Below are experts of layer 4 (counted from 0) of a mixture-of-experts language model. Rows are named router (the router's row for the expert), up (a neuron's input weights, with its number) and show model dimensions 256-319. Each number is 128 + 32 x the weight over its row's rms, rounded and kept within 0 to 255. Numbers have three digits each.
Before each expert's rows: a language model's description of what the expert responds to. This comes from a sample of Wikipedia text that the model never trained on.

# expert 31
It responds to: Verbs and verb stems after to, he or was, such as moved, led, used, can, could, plus particles like up, out, down, due.
router:151120232128178087142090203180100123077110168115157091145167134143106141114119102143092109121157207171130135122161115191156170109109158043140176137102057114142136085111119148175111138096115118
up0:128117124156150103073084096079209196124123123132114094113119082177124109066095131080137024076117112114101136112127128226132068191098136147085116134154145082127137157163144172093167147116111137
up1:140161119146221124111040125179139133112107111109142105125103121174117124123173117138127147154176113160111122147067110157131120204051139048132148081124152084104174122093083210153109181131111128
up2:138094173112089176150139122132140155074152116098124135177134158148084102101117087152137091111152112133145101127116139174180112127151159043135200125077084130123153075138136139140138144140146124
up3:158165134150163185057132126141162154094179156130124135126172132124120098098118137098101141075170131174167175091122152138087094115130112100148116143069104115097108106120132067162129148160167143
up4:129107145113152155130157142178104124104153047114145175088115121155119124059130137031107116135142170091092103137060171150109087108117154177132120156111153126119196093155125097083127147145107174
up5:107134096075172189119061130142129094148169124189183075162181131108163135150091075120071138082185163134138115129141146065155148214104143115084159156104138100124182149112175155138157127143121136
up6:108128145088072093114129184107118145091121082140101142154105125112065151148139143131111081132121111082153129099178154123164109135145181095131111050146167129184109121159114146079189159153160115
up7:099154118099085119091161142156187085096122135132127193089115147172143149179151123141120121095152146151145138113186150188130122140131096138154122129109119059117088115147078132123156080109110089
up8:161138185125130106061094099145139200156058116090115131138084127093149161123115176118074119132118153115127089127120129123136101192177167150175153058055119201106171160150102170139128128128137151
up9:133138180065134139174118161152163075131112140113145108126103146129179099145079081107147099149105159044121170126157128063164084137094127163134120115123108131136092138156139150146112124131149126
up10:115100176123109115108152124149152127097134082164138116097143111132079125155167117088159046131168107107123124124126096102130135111164150196105146155132131106138159102132082081113154114141090147
up11:158136102097164134176086168089145174151167142150151098120123075113093121123095095100139142128145161119124129143132134190165096152081110143167147112163109118124105132194119114136123153140112115
up12:115068161183118095167141153131120097100124167102169175105158134080096130125103145117194137137116197095101160125127134145143123091146156094101078137112094097120102186141116160094139131098124095
up13:201110115106119095146133144164153124166136139119170141041145094157079147101133119140094154197147124117163195107045183176143098145075113153124035073130113100101105117178135098127117124096074103
up14:165047164138174135137087115168146151142087136111157132162138122118152124179127124166143155127123136143126056144126062084098110101130173099118181075087125090137143095159106140115146126163119084
up15:146167091129129107133114130137091122091101155104132078072118000101148096103151163104106124133128125092094036126124141114084125164125157160090114090176123155198118096138042138113152097156138058
up16:124143130179163180158108154175077165096087106142129156180203093106118135069103058138154125129175140168072140116092104164112141138157166106144158169119194110149145126191100112096135162133144111
up17:118178080083106114172129122108158128085081150122145072112171140145108110158148087108141122114154159150161156112108090126153085145146119127105116140098087064146139205169179077071091082174149150
up18:156095194131059167187115149088144073122104164116100125083094115166119147158111176108161162141122145172098145095106112122066109100182097102168074082181116107112109142151109132109098117081154178
up19:173160076112129134095079138170126164092111165127125137176123172112094140119105137132167123102162135130174069143185150141139187120131140152089119109110102137128116135116153179157119096126152203
up20:092155110150138118064215147120049132156122126081129104176107135131075092109163102190150198152151149087146137094122123104135116172113144071112092098179129138186090148125139164053132143126152148
up21:116129143117167154144173137165147138124173146078130094129142099182113125142154113090096138098101157134114163099158126147105101165134116098120134129095126153100159125158102110104121217123123152
up22:150139133106106067114201131107183097127116099081075081117069139081138162150144131100111101120096226079134159077126099120151103147112167129080129123109126150077117155162140148072041099161090118
up23:110148196150128145144107143152112194166144109162130064094170096151155114082067107112109141106155036084154158091148166063099116101097148150123079124139122105119102162143164122111154127141145116
up24:152120172106079122131122108139133139091104191130060122125124151096154079101133097163141125104073101067120145153144050059119116194109163113090115110125146162131123165084145171137096140194135105
up25:165070135096142164068121128135094212098158086163159130115082157090130161145108115139152081104078130135168074132155116140124120126063199125066087119144168133184162132128097139140099087156137060
up26:158167179138139169112100133166140116173117147198096103110102143115113118144115135161090154094186090025070117128129087102170157194162134132119078110112061115140114129127144135139133143139146151
up27:142122106126098138049158148151167116128160137151166115069109167143171054147139102110132029099088064142125157131137158122138185090122161105062101105134136053108133116156102131105118134164130129
up28:096126098124088173099044171069119147147084069078144157122161070104166109169126117078095148102125108170139113108172135092153164153171158183156160169068104068086112102134101093103147122160149106
up29:159231147106060130123134147152108121114106148128156147120140163128145154149110135051124089140172107145159172142102133119143137092208106082101133117083156143080104122150109087099064082099131116
up30:197177110125098170137157149140117160139150116160095105189143150187138190075089221157126132103128169074125180112121075082126139140167079093069131145141124149137146061192098097111126060131153123
up31:148140127129046135149084203097174168055139086130097140143187140110113086132121097127140079141176100142150128053100124137088036133097143119147135102137127106135083158201169153124160141139134150
up32:149176096142171133141136163078107133143119095119135149120088169132072103092137118120116161141194117104097102086136145156116073147141142099104072126186130100179083140119140112142108103110159058
up33:126112138168135181173085127128152126150191149128105153141083060161075065083109092078106080109143144119181149090100128102094075120124138170155114126102192125126123186149153128145178119129127090
up34:129103158061130096172156123204127157120085161110180154097104136135134115124111129084108131131136117139174143131106186114091121173153079077093110102106120148152079106126024076129159116107113097
up35:183136158108153123161123160128151135109178162131112134113136084205116040128067061136144120066151107125087106145181059106127107124110096118066162110116160149151105078096079106122054208167166093
up36:131105090180126082129134149093161146081050159124118110123081110120110092184125118146107118097159135159060165138135140126109152139162111054141176131142088078083151158144133095154108127150150118
up37:183115139145098146124099133156125189112134172137154183154134171125082123157124113098151083167110124148097110131140122134122196109122109097148184107148124165088142143097177103168147150181122139
up38:159130141111138129137101131120127123141112154171180210134130083165153181097161142171243173122128168106144129118085138129131109109165093092098126215139205139142117122112135135114087145087172122
up39:096177189149138138101117174164166093106122099162145136099136126171070079174141112128149130116090091122103143123158082148188169103153096107111030141175138149120148150152141081082111084155092149
up40:123162140085088150138094144106182166110123087113083049080146162102150137109089112144165117102122140126115139151099153176103157112092163167154191141065171142118142093138135157137121161149114122
up41:113069200112094100087127153118173155116127120127111083143086122181131156156130110152093129129134104080101157128096105112100162108134116148134162103142085177115068103168138135076127085151123066
up42:144086149099149166127102155153136179108152103121111132152148135147128124149105065093125129135142161166151148105156109111180109094126095086082158113102080109150071062152106127190152177146135102
up43:088112123081151089161151089086080117197153121098105158033081110101119104067128123100117178110152095147129101150092108137120114114130163092112156175118120113133100129166089116115127123138151084
up44:111106159150105178123124147037129150112121135121120155126138128123165105101140137114082097106140170127113132174174141160131050130143141077140158133130176150132160144080108071166169049150133034
up45:130050102080096154073173130114096140118131102082128078088097148150141137083124171143144153143108147162091148137175146136161140101104174137141138176177179144129135120135142119078094100148132053
up46:167193138116094167168136134190146108147096196159128072088186151175088108155059111155135079117167154139134089074092095126119114142085100141069164129153127115080160118130126118175139115090157140
up47:129086147120178141155141206171176131099119114147116080128151119176063143124120130146189074115172158180146086079183060107193193157170075135101168130126124140103112085118116122160122156105137090
up48:129148142150096102163128169166088083132111144116099167096158089103137127133081098105090091169172144172123150126148129165128097203103161126123151066059057131111190142135132117075054169110095122
up49:162099110133112117125139098082147191133161190126151166136104146131057142184099113126095112135101128108164129090146156143088125133178174183193091081147117150087154136161082128202086129126097132

# expert 15
It responds to: Slashes, brackets, LaTeX underscores and backslashes, byte pieces of Greek, CJK or emoji text, and parenthesized numbers in climate tables.
router:142136151114113157144109190151152092062140106185148172080104136125128072116134115117125106137102134107127155140145158098163128122183095091143113150120118099114089138148124125106100147119148039
up0:130139087116070062170101125165107080100088158106106071108104143137197135074138089086089109138112112126152123150169075170110106102110086095147130165144150105129130191122103136123099142108111138
up1:156121128157047182159188127087158114073169167142141105079130119161095125076152105085135120142139136142137100119106167133127116151099116127149123157143163117186159130106101087120183123135163076
up2:187109126130169151145118159128165137163130170049182180072163096124116109157130126137145182181089144099152145096161149162090082100118104075205086092124089134146146083128142130081077146096142154
up3:116192160162108142167158124068106124089081128131128107074165144110099147150125115044083059151170173108163087100135107125114103139155144140129176149121065094149129100127138101106099162175120077
up4:160120155156158139097101142204114078128135151137176129150071140085131106130124159095145187141089055111096093104107108112164072150081141134121064091128169116097167091100192132130108148137150067
up5:150104153135080169183118160170143152106130126128138090101152113110077150163103112063134174173049112132119080154141069157117110117090113086119113078171122139115173131080127050154134172171141110
up6:123104162128157148151114126080093167169125135113150068152074107083082116101100132109159085049130111078120100140157136081138132114093125065093140073114108115062179074099119199130114154113081082
up7:146092132100152087077071143143127111073109122086067101167125059127137134185081175106140164180135155092169150128098107125053127127109106107117074147111173135120133151149133192152119100127173148
up8:156133107123094076139097099084106107118086114119095131182175088129117126143089121174128155148116193127199070092110092173166107118134118178083154105162134026123107122129094100125151123067146167
up9:109136127119141180098145108094076170133133147150125162135131153155136141102093123120086116101135118148172098112114121152124178131070116094116150181132157066132120113120131075100110124121090133
up10:141160154121123168181150175092133127137121143135156067154151165145158086143102178063036116121164100086137137170126188079171200212160175114110135075143145156184153126123129124121086132177106113
up11:156159100137098134119137175106148179115127143123147052156174088055152133108115104093117130144137175114175159121179062054118150106171104131119113143140183184125148142060130111195090168135127139
up12:153133142151085097176111177155170084065133160128082125110177143169106131080114082071080109170114120082134136104123122072148126120116103076120091119126182079089109046091115142114159162182127156
up13:182112106053060169134110104186087163063123069168120195134150140134152077154092126085114112101128115137118127130135158159130162189114153127174192120076103104156089129087088137185103200102204112
up14:128143128187120160105095165108158124100122119110083106181147107097131149144079070127121115154164112105111129115087130108129171150178133134102116095114164094102044059159117127084117133136177103
up15:147120115086084111126141136106222149138114135141156127039100174163088087118072074111136112085130079071143186114171151110149146137175176138117072152104111111155122093123111088122148096134155125
up16:178124169099203139149149141167121083078063141128118134193126066170112084129133125109092107129123125085131183134119167119079077121072129133154136131105092164046140162142137105105115104102152135
up17:099081105153096134124104104153179097137155143083170130110136082200174110075115142082075120086106151122111188114115166111112140093158080169128147178134149072132154104137122162121139152127122099
up18:162124163130125121130104153141126151141148135128132192115121144135077131097115057100147105076174116076145167160144130120152134110163166104059107155034091091154143055071156101118173096153128135
up19:145095122113180154166120109138134133109146156100135143156140102163068191201164093168145105089150083165129131087155114152096125048129170196099140094149166108065153115164098120094099193130098097
up20:103136143128129141081140148088117138079163155150091139172120159126089138140174102148076146071148133115160148159119063091066116130128139120165135140141160137124175095136145119139190159130146085
up21:112101146108135157139111174155119101098124136108090141121140172214128122094106134111090140162093122131162131153088145136134148081119132176147115102106171172096167128098136121073127176114150095
up22:158086149109168103147142137130144128119158120052063131110103118156121114194145124076148116117134151155122156109131146135105135135204119159126149079109144088144125137134111135117128138169143098
up23:159114091140121203122104091101145157070175145117140142165106160127096089141157104137098139150072122097123094042155124045124129134141168137162173078170144063092098150081118140149092104132070118
up24:134120095177136111088135145119189202063084136132169100069118072153112153139152128120142138142108191094093160102193143127124125127146111136122150163107102121095125143092157127112155153070119068
up25:140160165135140126140110138117132200073111141104213125129161114158190123088114127077096161131096115088127096108140089131171106084132164089150176079106127116144118102161085132065136155132127045
up26:146140143135117134088126199116154158105161177111182116117136153157142114115112080088092144203147142103177145042173119136119076105130144074109147094151133114142091110184144100112143146185088116
up27:122132117130138191162069145129143135107094163160141094118175080150121150167114090120147084092090080112150155123153125114117135178122154142132125117128105089063098086122074097116141060104112157
up28:135158139182107135134100127179142123196144135076156108054149133193112139122145141071131109178088140117160096142131120124155117120140140145079150152102143090122170092122133121116159174170124043
up29:149175117144085094120103140092219105146122069155145089115182154177137130095150092108161117075144175128077174097108160124153078157181126116141101095146083112140119103136152144157147145191085156
up30:167136151115107097094142130155087140065161105106173072020119124175101141084146165101119164120116108081121129145120129181101145113097148104189155105173147113144088120164118116136113107147102082
up31:205094149095139105144122083160156121132125124051175161140129104174123149109157121060060069131099155135145084085116149155103203135123130188105100091087094115164135118151057111136120203090183081
up32:174142108128158156122106114184107104122159122098154125140135091083102134090138168113135094109142208147179131140098090162147157157135167130115122154125119098105149101143081123129141085124151148
up33:106166117136121148125119076120156136146106101139168153030161164141121124145095138115120106163208089090115169113148111124172098136142102148142092171089164142179114130137104123153183110156080122
up34:172149119165174147176084104103119132069073111133162091147168144100133096092157140157127072120108096064112134085109068128138123145144123189109173071106123111179073098181079118121107177147137091
up35:057096124174148159153150148174142146154149106103130106086114142092135108080052131179177110121131111150134097165155166084095145084094143102105094161100093092119142165121159167135083093170090082
up36:164130148131117183148150145128104138046098149139129100118135143163144133144092107126089118188102170182158086057149108126134150149113121090091108163110071108112109111148099097168096162098112141
up37:131149138174106211183103140114148106157147180121083076155141109153127147153085082186178089129155172066144089122069157129112107075143142104068134109113170108100144125121054089128112103072132112
up38:153192152144173081150172149171104151108230078143110139218131109160092128168073094128126163082131190140111126119100090097102088104182097098178138129107126113156076153163152165114114071143094072
up39:136130126183154107129175116147141120130202160150132139176106144150164111148194124150099138147141127101127048131158106131076105134151138139214159124131156100131120093144131105115053116092115129
up40:126149113091167123102120133180060162094196165118169096199139105066124169122171130143101124106139144185088154156155131124011129161135196077140121070158079085126139145112114126119130135187127051
up41:144103160130113143092107157180136099127128175131130190182185145104132071153091159120073116188134082088099128112140087123106146136135137080154145095147127087179102092170142174127067115114166132
up42:158123130096141151140157133061117118086104132118114136153204121140140143133124105094130057144062146147149127108088110184140134155144134133128130139145114071095125118154122169187151109128142097
up43:144059151103085093142135144171148136090133187087138070098212048154129138131094058110127066117132083103168169134043112123166146088190119073113116167161150125113147167107129182147109164120096185
up44:101177169104135195118134132101116082127146141146122118125126169133123136090116092102134112112148156029139147097180125109186073106159087129103120130068105139113099130159123120119128118151162059
up45:126127126115146152130135115095110210046183103105122102078096129085116133121181119045148100216164191130182107091177099045152091072123124105151155169188157198142102152113169088125124153135085123
up46:104160107131144086163157123075134138105080090083158141132099116090078112116149065101178110116133181083149106155154097146079119135101158104097190116127124142184143082132082095131137087107110083
up47:168122115112163151130109180122114115139139142066157158081118070117124146126096133158146124095143126126102141147077077136087086161146118107082136130110153112208109150138128150101110163073167097
up48:169126117099076081176038144203119130094134148138066138149156123101164131113050110042122203147132206140131112102139137108123107140153190132091138098100142092154132142139155044121065150158184095
up49:135115140128126180136065119097121176110089169130094105128162146128149165138130097043063120094083132127089127136143168178066131118122126067102096098137093180176145130130145122120126115027108106

# expert 25
It responds to: The word the or The opening noun phrases, plus directional and institutional name openers like North, South, Royal, National, University.
router:146137174113115099146063171081165147101101156156147073126154113126066101145172093124110093133152196098172165086142165149142089109139206114127153152130170122133141079134064055164097129170065115
up9:162153101129114166183140143136064143122069129126104070149165132144106097100162093111093156125114111066127205093157147139100120100159106142125143146105054098111168131127130107110146092133127092
up10:086131157110126230082101161172153071144104100165100163125151149120136079163116101151161076099139062078104094145111190154156103129076131113056100164060140153195125091069032153132091107096092127
up11:078151149118136089119105137116135083111129089109142133133142126102135072127185137105117159139151144139125187148114068120167198157109117107152142113112112133111141130091086128137147112135147105
up12:132141149107112091165091090167177183166172182137165146130190111143148123159115120143144131070099138120104137123131119094155089115114143102099086165134127160139091124097109172082144171162138094
up13:118090154101134122097135170091126143152139137126099126161144124173170104179129117130073152166120167081087151111109145085118109096078127134111133161158118179188124120195048111084110190197201120
up14:168150195115134185145131126110105177156116158178132116124142125150093086080172094093087113110159121160147149120124073131120152124127075080160126164134137150170099089095084101118105145106146122
up15:127134163076145150129079132108151179142156064084155140069153114187119140146135153130102144123078194158136141161123076083073150117146129198079133112079075147112137117164132102116140103139145115
up16:127109155153102112205116132141129124135041096105152132126139065182078129101135124145144208093158169155128151191115165096170151160127168154080161102084121134121133153142135117117154127131191097
up17:137127099151182162183076132114113144123180104152101121115169139129120085094067111069079177164076120096100143133117145064060121123143133129160111124098157141146139118211146116105090154141143086
up18:137151148114181158172108117136138104143096131136155127127166133122100131089154151152150158141132158130073181111128143143126170105131170140198139057088115119131077113197153077133168138187181099
up19:099101129149118188179140138097116099137125131142152171161180157159157127179139085109142120116111184133142098140136117127178141123163140137156088136082144138146064093147141195125168113099150067
up20:083132090126130170174132144096103105140111115104165151130146119171124141096196186127146181093069201128117159089152148167119052103133086109111113108147143125077193094169127144171112137192150128
up21:144125171107162168091066129098152171114072193108184124119158162129158115105142138118118139140075139107113114122113099151062076112143104143115126075045118066114180050144104143127119085089143139
up22:189150126189155140085082105128153100128129134150159129206141153134127093139131118114106105103162124157073090143135089101107191219150108138105188119125161096117132120143098157170135098099123084
up23:152103129145107164171147121174132132143134153166104130144077180130123083122156092157113137150169149127129080136128168161154061119121117073112151085141107139063124138188140136177156108077118080
up24:124101137149132079110135131135147148116155126110092135100146105186079133131093106123067148150173132195087113111146113156124104110114109114120137114109150140116162193143172151117116144092161110
up25:104115127150164120102115117142077149135120179104128080181145091086087126158078082135127097088129149090183111102172119085105101087143164117099148113158124124145115108191102127148129113121078109
up26:138079140217164138148068072161174080128170146107119139131145106083103156113108137111114142132109152096084080111094089166152112132124132114115112120109116132110156144095105148093056170103191080
up27:072101152192133148112103175164148098157113127113153080142147069117122148165140110121127139156064114110128157119147129115097150189115162094171226187130156107121111091072143123113180194072140163
up28:111116178127124088096107149123112138137142109105109140223127118066161138109149112148095102143108103137127145105154141117118150131143183175080125101149139148143149108130166112149151124138095138
up29:160139112178153107156037149161086126162084120147209108129155135171152111139170144116173159117145084144131101079165115072107165157092138076169151095190144148102132159157067132109134108153141108
up30:113137107132137154142095111126186077081098153139116062096193168159142072172063118052123103144149108112134117111117158148134079126149123161176106168152164131092127138101142091094104104174125112
up31:131153138120178149158132148163106140103151173082124085109145058118136138128170100127104214068159113113102122140174133147138122160154138112143127129122101153116094123171119167078103138110112074
up32:145177160128142064105120121133075163194175137086122132145157085134108111103116129057160141151144093116142162122077120133117143186144164186085084097089098126145144126119126129087130159150129118
up33:081125190165178178114096147150089133165144106152142137112192129187126123156140113100127174128160107100121151127135146134159110134133130074085090107143167193141146110086095095123086184196108098
up34:134151102080110079067145147189083134156130105168126131168167113113149130151137186112122126124086065149136129121177119096110130083086166137141138165162196118138170154183097112022105137128129172
up35:061115211121105134106164141049150128082143126125115133118166096210135083165167095118153133110136107124085138151171123156157023082159128124188144165106115160108135125175113092145143106136135142
up36:139160135163113180138135101141157216120181119159151086141137133145183157186176155117093160100111065105129148120134159108177101102093104137063133098143061130113120141128096118149111119114080078
up37:128129166124084181098096122075124148113171147160102129150103172144093138111143115118110138092129153108158178093094088074112147062210181114115101077152103062177128130086107152152151130137183098
up38:088176190066136126102097119134149158128109138122127187087105096103142140168158111142158145108144105106142137075184056164113186104125171136127167072102118133075147057114125128138196087157095140
up39:166128207129168132143110118098139126142186141138123181164143125145147092121066151179060135132179123144138129095096067104094154106067170139144101112157127074090132107127093106199156104087129113
up40:057179155072109098128051166167223129096082145120152141115131077110128119220144070103084195160127165067118125132094143100150105125133117079101134083088114099136162150144086110121179123131110142
up41:186130171099120098103077142136183166137176204113161091136165034101126136142150108085114160113101180069137136122092154048117172174106142197096110125149120109136087143158141135131162171203168146
up42:147143123106122090104112157116181155128115118107179117140137082122112100161179141189140165144156118102163166114142154096168190181134213143096094104176111097120166132087041142131144087146142133
up43:126125103125106195117075161100108109117146131152141194151184161145191086112122118138107121112084137055165113133094103144175094096123109094045126119078182157186132158154133150144114146117093094
up44:151139124101182134137107138125094138081089115164138147107131156109133109124122125164128156126124100185114160136103105163172155139117117120114087136134198106144107107127129128094092180064198073
up45:100141095124134120122087135126160176064124132107066098079123094125116132110168081087063126153117169142044112088171161158139063100144154119100158137133124137146151147185128161115122181115071090
up46:181071117114174150099122161125118141122048156083104220110138091078149128106074061061055176126115133124115129139109151144135106101121133110074129105120118159137125134124122094188136184134087143
up47:187087139101119142105138145140154160081142147122166116116135122130097083080095143087117149132073168114119103085195094155129067123165092140099133120098150135125124193176108065163116142094107057
up48:162116194091122095165136122135180107146116152088107137161190048137166086158142148104148112142082134069107138121125159110115111131132147132123145077151097139162076178110115127177125155126118097
up49:134109120076132119085109091094161198154073174103166117150130127126157114151139139159117154135113132073124082111172126052093105121136106140172156106104080143106095147164152127084189150176152114
up50:162165111187110147112142115136096113076164093136227186163156142129121119083128143144191134116183138146106118192148078127130111127147141103182157126063139072115130073104127107113100158122161146
up51:138107108155119163116128132100180132081068159135111088118130124133133115192080166142139108160084099130237162119106163178108067177127127186195117137151134144086141143128149136118117098187137123
up52:190143124128131124158183140143129088109124222135126097123123069176100132166140086129108104085194136109094096083180186108107164117091138105111162174066099219120128116167206123111102082133078095
up53:123190143176094161105098129137162158132166162157156117127129134155121121106120095192109179123184168142130099098156182129135100089156092145161096177093177096138087068190118066101056076090149103
up54:141116133134108085081134129147170104122118133128172091097171111166117160152159154072135167139068099125143136103128157123152096155157152149135070139045166144101134092133126100076110151090132067
up55:124100144154102124102177153109125143134139089156151097119154126071104117066104191120108072156139160148129104148067137165154143099171097110199141214121125147118131059153105109109173110134093111
up56:117120157101141120102105156091152126073083190101098084109161050088190121142082126124082140147099139137071091119117157087106137173090165127139148127080098084182086114133108152091146136119194077
up57:168101147098125135130151124161153120112122192123121159090082182103107136137096166119095127180127148113106152147129138069134136119128121108135142136123108090099104124104129139173078132104138141
up58:101175114092139183168076125120043105136109129148133165201255133136090120096125116138130093082110105168146098114197111107090138160082155083108141178127076114098146133122096078156214098116125135

# expert 22
It responds to: Short consonant-heavy pieces starting or inside rare names and words, such as b, K, St, Sh, as in Kilm-arn-ock, Minne-apolis.
router:139120108114161128105097139098188130102167177119165148126210104104133050166163105122142129112125108116131140119168137138117085154085126087151105142123158115112146085078069125128112124130096101
up0:105178109106099119160105136114116154112103125125091140070161107092100104150077096101129136150127140158110111112168114142141135156173153142133156074123173204120103144159054113100157105136139113
up1:152094150100144102168129134091100139138164097094147155116076125106106082121104137096096088094060102135156100116091171148143122130141170146130091105125146118173135145124096162127151103135158155
up2:142117122128133130144125111106156097148122122157104145062180159157145103147154150100102145087130175100143100110104168159132096142100154081110108098157176176044139108075131105119170099144086108
up3:168167110174115146240132161199118117088113097180173086104125121153110135126101166106154169151066134149155097150126156139128090127109162136152159144136134084120186072125143109108165155115100121
up4:123145115170130114168043079132115095120096108181084120103129147144165139166143095108121094152120104093110143126157111131102083102148127099167134169133158205163171064102148126108137142182164118
up5:191107168150166068064117137112104114105160154143134164105151082175079077105071104141108109222141142117116180131120126147134122165160166114065124133078039073115054140171117153137107106083155134
up6:124144164089131077083116120140154098129123144100117117100168123161106204090128158112081131072123124168074090116124105122160099074121084143088107119127122149108109125091116120096121137108139095
up7:169072122153115106159112134169073115131138097124135153153140127123132113167074069107162135105126101170131127190106151103115158145160146098072139105099119122141115128139123098097133216133167155
up8:131125141117191112113148144145184148131110136077128110088136101163144138119089148147103087155069114113112131142120129138157114110117190123115123121138178121150144146159134162136133141106109116
up9:139144136143101148168076173170116093172104167132195136118148113102137132108123125112127096133185158106161125079155139166124106186141147089071151120091094116087096103159113096087126134091159120
up10:118037141151157103078127143136103125143119102121135164117157128145116098208168122146108087133148127099127041143133123146070076076126137148115115107132153121117146162094142122090134115100094117
up11:154159153153174133098111116154117118129140135086188119135134119164116104121076094156112196130117128162155172180177104160099120094107171119110126154097167136121088139136125141143156131109114105
up12:189094175099155123073118132138073112129107140187192154083100149085131148165094127127129152093133158201058115124192137149125138117089109174131169129126098065183148091104087091233114041089168144
up13:157076142118099105084123117108128156092103096127168110151147155084126134121051171105147156180128203106205146131148170154122052157076071186130116155147122062127133140158089194132113096121111126
up14:125091095163163128098132118157137178149152172137138180130117117144084149149080103130091107163097137129093099133111140106156086156116077092126113081102132146125158137142100163134178176106148128
up15:168170165142128148115137142176173062149119201147167100154165049131090086162106101080133055119105162189096137144122106096091094149083087128119124052144114084118210078126063082151093139149188059
up16:144154198122118131119131119115170139166146152158117116080134142112133149167070099134147154178150151145137165074153047164079141167146119081096139094122075117137111071102125127139121136077118154
up17:118135095131168111157098112142115117141105195109130184092171122128073137135171140104121116136179128026137084156132105163166086113151100119174160141068143136123118120133125063118162186144083081
up18:127116141160127124102145109183220078123187122133132123122142156106111147068179139127120125147113156129173085121153140119129109068131108097150141077123139128155057130125168097133113101184130096
up19:106131092136140110168145120165124198113138157156123082097168164115123098172129133108148166188107127129089098108166056070145079179208141128076144104108070123140122153164094118150137144144193142
up20:081124143145104082090138160130165168098088086153175143149110100114115082172161082100154139087208096163087138100119104170104118132130179110169112169070106167154085107150192063157133100086211150
up21:153144132115104114135110150182109119137129107086170083115150121133164128170084066078155146074140109145091065076121122129085169110132119040147142113101144111115137132137089105090173136141129129
up22:120171208131179221123120136120121080128107148122143171183142135169124129056117138119159151104153130148054180151158139129122162116138088130120120191072092110119113060090096170180129108084197143
up23:100115134133134106177124114127141106112088147110095098159127113108133042078056133127104126149149146063044123089120084067161128141151137123113137121100133091157106140102122126145127135134183144
up24:115112139109107099152111177115089109058145103112187138053162158112114120205136083089065119118137114131128125127135071114100094107117102127142138107125183139141132125176127115106063161114186133
up25:101090148166135083101136132183102156105133130114096063102173081163134164135146133147152170119092097164131121137151124130147085145110166080133181150134059127063096140115151107157160145154170125
up26:181131149179145121150098144154166061136127124143139093077144219143138143117151113078098138135162153139063086155097068103137125077153081146078187167134134171116140118153177098166160142148134095
up27:128082092132117065145107186149161155140104074109131164161160141136102145115118121128096114128175144148159166174155089155112099126162095137119058106120145121115072114105170142102046123110079170
up28:175114167147134148162126126137121030150129121106180102131125109141117134099108096095047154146172113110166100095108142071126143083114110148077089129180124142087124106142163116086097073106145136
up29:192156160131131169120137136115109234146072105138157133165110147147059136096068117118134126106157087118100183102145138143101097043131155123139134092158178148144119091112056132084168113116119091
up30:122148103118166187100118186111134096152169124139122125134171201044132159139067142112106115139062140101143110081197148128149125144130161127133155158170157108113131184150152137150152050104160030
up31:154186111121208123133122129118156172140213126096112112145142123166106066084057060135126143105137085107140085111114079101109108113102157195154106160079149154119091130100074169179108152120114080
up32:132119079162120078119143156109121152086114155098120107130156146197118100103091129132151118118079123109136146082136141144160094123106119053118130081189163090101153124137095116140151170058186077
up33:124185136110098085168095128139156090100141154173164089093078176096137103128107108127111111147181160129088137100125158097220214148172113111048183119181111096169097140098131128147056116188100139
up34:129194156091140152096152145121132177108133167144132156127079160157118181131185116137137129104132109115090122132077089102140091110078129087096158143160150101181146149150088172146058080164103171
up35:112105123107147158147121157132172097149152144094172037146132118152072175141111168111117090166118168112122180110106110197092171070114118069158127122112149121138196085083141105161081103100122095
up36:120127090128128126183119137186125146131153170175111070178109149139112128117114081102124167114104172110145106108153130135132101090156153110100158064111150159188148155154107156176094073146152100
up37:107101139130088128163179112099101151140202126110125116130178146139097129145157090159122110115082149179133055188058165167097102122112154161117153117108166122080099181149080173103174118074136079
up38:177121126115149061183095132117129108137167119090119121071086192172127144111119139115166147058098145052109126128117137189124125120174153136117149135174193105100075112144114113153131075139124124
up39:108189151163170088093112181104137082136126165134127157134200099092129160174178130087087126138109132070122154112127124105108167205171089106149130069122134121115132124127115142110114168084126121
up40:088133166135164140139110112101110145132114102118141191085157169089103170079152167120114131158140130085140129141141143122145090080159150128154146124040140113123100101144164105187151160087147023
up41:130126128133150098188118151174135102133109145085172141156174048124132161121166096150112167109094096096180133149122152153071093161131096140136163144097126122164087127103115116136207171080087180
up42:128126114087159124056098119104102111093107146198138036101146141129099154105142104180167154143149135162161122108162132155116166106079107113164167143047167136099066095134126142167128129097068114
up43:149178104093148128079150110100186068098130139100130160136166201133172148202110080085094091096092104194115136109132137033118127124151117101138135083115070133121092074135210130161124129082150081
up44:114112138107151175137121148107154131120092124188135136120143127122151120082170116075120086133156105151142064140153116162153148087153121082153156220163111131156156124157089111081135131141076086
up45:160147136124194116093145134110132192115127123136188124157135118115175106126152183190107158138141146121086122091134062100087129123141102188124089123107097128113138169144156092097098134072087143
up46:158051173141192144078098161100113125086160066091144114114147083069100119118111150111145050109161149124094089152108046117109129167146112136176106081185165142116099161101100138195121155117145155
up47:156165160115189079058138119089147153131057125132121073089136110174105158165176096110156124119087156109108114134155151150137154145072074140120087121155196150096123178152137098144102069135189130
up48:137124153128121122053134179201128128119123070119158106033113127083113162176121136105125151129138143123104069102162152100055159108102157161194093130105103070108187167102107124138159087138102054
up49:135132172176140089049131118115064116109163171100150159129131128109114126143081085097081080169104118159151151152128136133135099096134081144084114133127128042077109131142144121106128139098099136